From a checkpoint of a small mixture-of-experts model trained on Wikipedia: 384 GeGLU neurons an expert.
Below are experts of layer 4 (counted from 0) of a mixture-of-experts language model. Rows are named router (the router's row for the expert), gate (a neuron's input weights, with its number), up (a neuron's input weights, with its number) and show model dimensions 0-191. Each number is 500 + 40 x the weight over its row's rms, rounded and kept within 0 to 999. Numbers have three digits each.
After each expert's rows: "gets" lists some tokens that make up at least twice as much of what it gets as of all text; "comes after" lists some tokens at least twice as common just before its tokens as in all text. This comes from a sample of Wikipedia text that the model never trained on. Tokens count by the router's weight.

# expert 6
router:559530470493499466527449462554438500467565512568529486548479473513463472482477529491479479477483480531583485546473505536555506499584442522491449498516482544515493464523482515518453461434476543529525400490489510544482542539565487544475512489506544490492538478526494365500512575495453529527518532543489504609498555521521491480488578503458496463452509485516496489559587467503524459493548494518392604451489432540486524462542483413477492506525543467532496491461605503468596458479548491531476552486522521575533522491491523536551479528437460481494514567437511503455453555481523483508
gate0:510513495512466502468456518450530497465473477522540462543491471498466523454475498544519444502567496553491508396466497444489546456564489515488498472491484574526451519538513505495448514564530452487501538532525529468467524474519469571503560439588462502461533499539502602503574436547519463487500488527489494488506508507488536441510453474538414494515469431512564459455516488545547443483534468436518555444587462499471511513552567568438506478493458493484477514506553456632527479534504500465505452561509532508523453441493509527392542478460552494552519478470511562503586491576440471541
up0:468481485549455507430472506534481504587524476474570491510522487479530533547494549531451474483432482477521550541536437475395494570471464476445576485549507482478523554538439509464500458430511521518502497500534511448549505502535504476520431518450534478534502545512507432507485504481452484536492481494461613552504502419491493507508553515484510480506462559487449556440467519469508528536470449566525527482556507452523488534468494493508454504458449536502468485384399564399520490520490462550495444487473520537453497499464384506523555409519476431453503500467445454529473535455535514495
gets: ")", "\n", ".)", "%)", "\")", "})"
comes after: "==", " ==", "===", " ===", "====", " ===="

# expert 46
router:479540531505407459538547507438484547510506525438521424482508534539483493501553527492468545532448446480506531470479467517487487438517456459466525514509479499528498513476452464549494401461473452535510503533480542498520478498430468490417459468489435498542563525528468467505496364433469533515536525522494536465483548502542488469531543503466442475500465485518485521580566452444472445480491502510508550528460522487543549464452555474520493576459538491494498496497583451467556443542521512439474573532598506533546437500496474551501537572480458610482530532425518522423456489454549523505
gate0:506509539546486503560464503468504476470446494469442524530516544509511537548557466497510573402564514521542544478506410464578534473519456477526601530522461450512489493495465483471539477436483484491482482575491473446536458400477487435514500515554530524507541513455549531512465500523520504524518577450558501468489481486538381493551551529531448503496536539519481431499496458460476518509423504499530476482534557477525406512464472506524467521482506497466503499437560523502502465422524472485489411582505560500521444492538447492471396545507554449489520463537458447432559492510458509437
up0:477542549484486563511548518564477559551520533569549471533455499497549486560491523465493502549485496507516483495494492458379459547448471512497452441547472499538474444520426516523577456572516485535497500497479510493439440481543560554459445484502466498484485455513512472458464484465525514545470473503589538505476461519521592493490523448492497513544541540548547537388497496483511469408540494498470499518546418451519564526501497618480516449499562449486474525471520488474444522489516486486534526520453458511471521501505510526513501439488438456524553486536594438449459504473582525407
gets: "==", "===", " ==", " =", "A", "\n"
comes after: "\n", " =", " also", "History", " career", " is"

# expert 25
router:574444439476492471505540473527548410490554500514448558530558572490576469422510557485545508503459488427544521448505551519555488547476471544523468449516514561501591526528534437482448460527531545524472437481460425465525447511473432529441529529418567509473571428497443480495533420456426558519477473498528475470541494480553539461563539496488503465500507468445568503519500470507556541576492518492506513494522444572499494494468500480457547524475520534477494474543493548517549558493567532522472456482523456543535503479498508442479562523556466491422469540492483502507531465552445516498
gate0:457448540591510557517410511485479467564527520505464518526515436542478481533483519442587504497559490545460453493516533532587511533522467522496446509399499485551476545484519526392417474493506564471510501472481490528482448432514525496484522577554531519551503468498509503520466364545507487530457532463492483503541408475481498487479490493514539549487545473445554526502492502530483518587493517507465527480512527482542416527545444511495412527519475520491458437562523448463462475540582530454509412526475481522540498518555535563531526535513521530499502437500468470541455557502502552529
up0:432462513540547481502455451499512459573465474568547496525501493559478499506480457456523559487427449467551538493491485536400537462512479467438433569527487578601502504504506516443443475561492486472578507497517503522532549579471518535476483506464513580516526457509551459479488492504520520586487498420471532518578506468475463517463534444537440493538480472524460396510528513472482540464518450596464490505466424478459537497497565560511502478524546466476533521513492525470426516542487480531531538557459459518451513513462531489463502509524453432479499473509546464576474480486553590557
gets: "ak", "ah", "w", "ok", "ong", "ik"
comes after: " K", " J", " N", " S", " B", " Y"

# expert 11
router:520534531459542436458597541479513471530428447493550504439478467486541479523484416532489530473484470485470540458489405424510526449520504448524526543429477516509548525497494468445443466471511472487436462464506458473478560523575472460480448510497508491445423484506515498502505508514488548516459490558528460579511536495489513548524454451591469509461459534527531548596473413520533472483535533492483465545581441492492455523575497441505508506488560471455464407503542510526548478532515556498540474515488537526503502469515519503437566608596513478479508511458529553470519552479440492476
gate0:458533483463518494457474509523440430531441463505458554465500513437586556480458494526584521573527519502515412494504510565419484574514487524498558535467455489520512490535529536456444488488549536498443482474465498465475481432539536548469543550495527483512459497531539468527510560537489569462525535500457515466532495520491528482456601531491497506532492521523521459447432436483550478489556482613528409535463506580460493476466455529483621520461406433522507533520457479548516461417437549503473530543484472489463442484518485514520520473515534506458575525504547502477479513486505479543
up0:508461462460527498524524448551460505435500429521489463508563495420582495501406521514498404527567453483537556473481382511529487476507510454445456485561606528487482504475421466446477513488553505507539479491539522549539526461492579488495491497473516452485519560503544489465537510438456469539510483574475497497493499506478455495411553541594458519594483527441468505492534487483426497527544488415552535463534477512519468485528547503486482443515512530549524460518528493504455545531530570515504507496531468456519553547574490417475502524529503477553527453517463484547486481501507540588
gets: " as", "ish", " by", " named", " As", " including"
comes after: " known", " served", " such", " was", ",", " well"

# expert 5
router:463460508445525561509449551440507436508482430467468442483489501456526466559539479420428451563451514507555512464522543543455488468468543546570421507499517523468515507464441469482465519475458535475434450502542525466504511566487524397488467448447525569526550441486477490432456554503431483555416470521411482510496486506484540537424462425556462498487517493477499540514465456516460469517525518462535526481418450490508453454504475544548515513476493515476463539441460464496447501495482487468518551509481456528494489456571518465520471521588487513566484530540493506578465487406556512477
gate0:504481564469537529458478460578565472445543563489478462527519482507528515527494572462525522467461542446531398494526461564492473496446472394471524542498523503517544479440470488570500578427497559519489481516459547475453485446435446456494444481532568594483501499566514509501502547462469514472447556388483492437590545453514434487503559507531484446466523485517483484466534463499550510474496481457443489480468517470501517489516453475474496483493447563474477572499523487487538454475511441557501433525457538511515480438438509540475491586515504554453462490486579444462513505508516485552
up0:499420552471532565467490503467464478495519587532470529482503559541518575634529529492459486443450423464473495546502489544442493556444522509553496445451508501514503601472474495548473478474543551491532553430511534454496464523494467486485505505488501532485493501512497561594584532526535518486491417495530460444510520524576514534503437505515434424469489477547514498555504595574576521440520464470502543459465514429481482455462496530515499509540416508525467488496464459501434417442472449523441516475505481582473474466555532528506491520501479528487486490497466491499522521439515511444
gets: " ass", " acc", " ag", " ind", " ins", " Ass"
comes after: " the", " to", " and", " an", " a", " was"

# expert 52
router:513468491535468550500498525472437514480517472490485550582459543490537465442464445470528483455475541510520447482473488492456538540501490465473393534500452585501470484559436495494521519518444479525444424511522508467459487517438526547487524507394501489515467486477559601549513495452517509556524491566451542550496493554561483483567485433533482512612457462527508531513524505513479520512478506523485536577498531510525494527522449550505477494459438551446482524513452449486477471435488434531525466455532438471496426447447549556454492445461437481489452515600456509481465551426478565506
gate1:547478509559425466507477523420490524475532481464518523527487511513465482546540515575516557556533465577456495466452532507534476515518551511484513505506472503484512452532465522538455538531580568526496534428523471512494449506473542518471475491541630473518568525532509487595469527577488514492521499456475602467557521495465487531515466520557417470574473474562463482523537466509509568505470569437477424514494515450546474466487471527540475406499537539482497508515549561472559510538435428509476508537483514476524484424499551523497518577552467463494490545458569517528479442453561456527
up1:487550512530488498506504481448493523471571509475602548462506498515466445586511569500513557560525558411456476512570511517426496472432557529482497530552509446504501493523536532483504515593542524507570503536533526492511533473400530549531489506442488472461605499521517455546528468416532485445483477450482521509515489539446571540434511474543596485486480438515539496468529564478516516531460525496503544474499550489517520517425460446529469544486582508534478448522555459568502444563545529480570510481495493446500482505534450500528516536538513451449476479436564478537470486547524467545
gets: " John", " States", " William", " George", " David", " James"
comes after: " United", " the", ",", "-", " of", " by"

# expert 54
router:561542518432487516437428416449500450472459485539509534483435487409531512531543553494501478480568520473552505487454547466505559522432508446494459491513501464483535480537516477541576468422550468466477477540456507521444541487489473462477515551566456512506560520489507466501482429556537547490507538497599541509577495558494451581566498457463563503535482433557522442455497467484537535508498521506514479524534491495598506503491447517462525458446508499512519500503529593515471527440389476476551524474457449556526456436500534460482561548529458546452466494529475468485495468533481549506
gate1:457522474520590535454555518547608489446501497516475487481485528577460550483506439519581547561501496492490526569534480515475552565513553481502536472489546503498513526484456510498547464510470477448490445466528517485483457476562578534508486541522528498543528538463454485575464508519523465478521429435539569515496507534519560475508581536576536521522431572468505448429477512500431505522558514515444493427481474544461412550456461534562488475475430569469473544499503512458586456573555511450422498478569474497477523505505522467544537525495539461494526499564436493487518469510495462516
up1:497463537475471470499486530451474497544451505519500506480470446500558441531462523513594469517492506499507446493445576535468495565513509583515558423548536485516428602476480543454432475517532468575414515479475501538474461506548499451539530495470500507468445476478567542480504506482443485496456523528485448480521563453535504608494539498509452504553459460532451528526508545470545478577496486484549580487482456485532496536455519520547454621499483499476570473570462530516515487478540523445540519487467475579482562579480496431556477506533545494457467421472532480517539556469536521490
gets: "ig", "ort", "ear", "leg", "ow", "ath"
comes after: " P", " F", " C", " M", "P", "F"

# expert 41
router:557523457425516449509424443509446508508502515562467463484521521472452443559498515489501479548528536455487439479404518540543439487553549523521544557493532525500516513550503482466532554551549475518517514482518493520475472517529454422482461542562504429484535451482469446517523485413509585487516470472552522474501607465495550536527534499510542521474411507537551566466492523460522487465530436509548568491544470493493508599510552392506470570432514456506517498487554489482524427497545491486467501495526460489478454451489562470543460531522433503435516485434573537459533517512541520459
gate0:564446521514475559497445517438469419471457438554472443543541499511518524538522487494563542559512538504492530504499497477484488551484496495486408597480559394513480502447522481426447552488557503504517537473540516444479571514495559502548510519529512433482524478575456463490534560542492495432527515516574526436469524514415517547534409462550474500536524449490514542546468568429487494511497535454483469498515491421501444524542479482459504457527525563444548456538487492491534502427453475472468487534523418507468459534481582480536466497541560476463497485503524532455561503544465514451
up0:494528472501487508523454544530509590528442526500462515485508492463505484471485506516474521491610504568510460482509498542457452482411482543502513449503468546526529529553527526546469515581439570462499428563467509529476519482532451485495545537492539527534530474518553527487461567535563495465482514519397502616451477508531515426503483552592471446525498466491565509446461466474493517550536449488529533522493520527492603476512466494489486512480443516489508463486459481591549486421457557488511518477518617443475438530579528542525488528512567509467510501424574467516468507536523496471
gets: "\n", " Mc", "—", "ی", " ", " Trump"
comes after: "\n", " Department", " Institute", " Ministry", "|---|---|---|---|---|---|", " According"

# expert 16
router:530484485517409495498529412457451532594461502490518529516525500474481440555556512518486535510463457435512469432409522565508490583507553509479506469471525431484554475465501506454503541471492427537479474484583457448463501502537514506488557550504538549487532461530516475547518497471407542507459525540483470487492579464520488481484592418582478500483487516453478540519529489556516499505552518515541552463528513566492544471442465499451484462468494410497526518509525494560503443487491496459431484529565453528473536497519383551544505478503424518524514565469473540429496491551457469442
gate1:510460536512553514504493564473557536450542582449488483433519433530459540550469469465529480476496502463426495539499567456469438538551472491435420446461523538540542555438563491521461541456523542437453446432551524477498510399571509542506512518481459486444541520439484476492528477480512497525533478561557506532544464560470460478508453528452425550543509484495466519514472439452461531497493517468521549525581495445431493535544485513511486432460481518497521521486549469463498515473473484523485495485551462444490548498593430509486506565532520483505495456492518507542427491555379514469
up1:568457573548550421409532596548536545567475548514439560499493462458427426438540471507429501513417514481540547467530480442495476522469478516500539514474527590500500513469485470483413490404549527448509551491428410519514519502511462557524506544420512495509449503539526489490492411526442538507493482472471468495490456511479546547475493474528488560525449510468446570490475513469521472515467473505497476459469474528488502495558530460500471579450566535503513543437499518523482470467490583524513500478493442495491577492502490537421470473509521536450441490524455481473544508522543468462
gets: " –", " -", " Sh", " —", "ir", "—"
comes after: " |", ")", "   ", "\"", " –;", "k"

# expert 4
router:527433507507468488417494542464450476476455526475478556489509463378540538418456575528511398498446480469514517562471458544476509477537493443473553534475477463507451503536474479513562536497469509529506589451500575430462509474482488496469545530425541549436431476487559462487502463477517487576552548529556489505440503475564472461547598440531476517481495474462560433539484535525485538505479481441504440470510522532509532462502554446506493504502478508448509412520489496448557532530531511543532454434528486551510503444532492502494544521513453513493481474602541499476467507451499446542
gate0:469480473536497483468531537563489481437505496473503470502503500525559503573449557546559498479472461482447495428499503435526482446543536535456493425552545494458438493518516502489480553445493483506517596480524429429471533551545510565546506507519514540508492466498491460546532471552474456473486566423564510547492500567518435511557504574489563490464491558554413527493447534564574519478474529526538465432460501493561531496493419554509567525482518495523502505555480456580505480511453499521585496373506521513517554480506533490520509436509462566538544501483544533488467547570508504521
up0:516476504484547485447491416455525477473519521500512551469515495462474520459514502473469516509525411418562519555531465585474459481425433448501484506572450506499518509480413515539512469510490436415475490418514433488467451419586476471501555523471461536519515454558464479521441470455573472535508501503505495556516529557431496517503453500558526477498517513495518606545506522472443450512485473524507549576531567566523553549520487518509453508454475456473515472486484523491465497505471429573475493540537516534546497417583527521468423489486477465479512522496518529543493494424574438486
gets: " his", "=", " which", " who", " after", " their"
comes after: ",", " the", "'", "\n", ".", " his"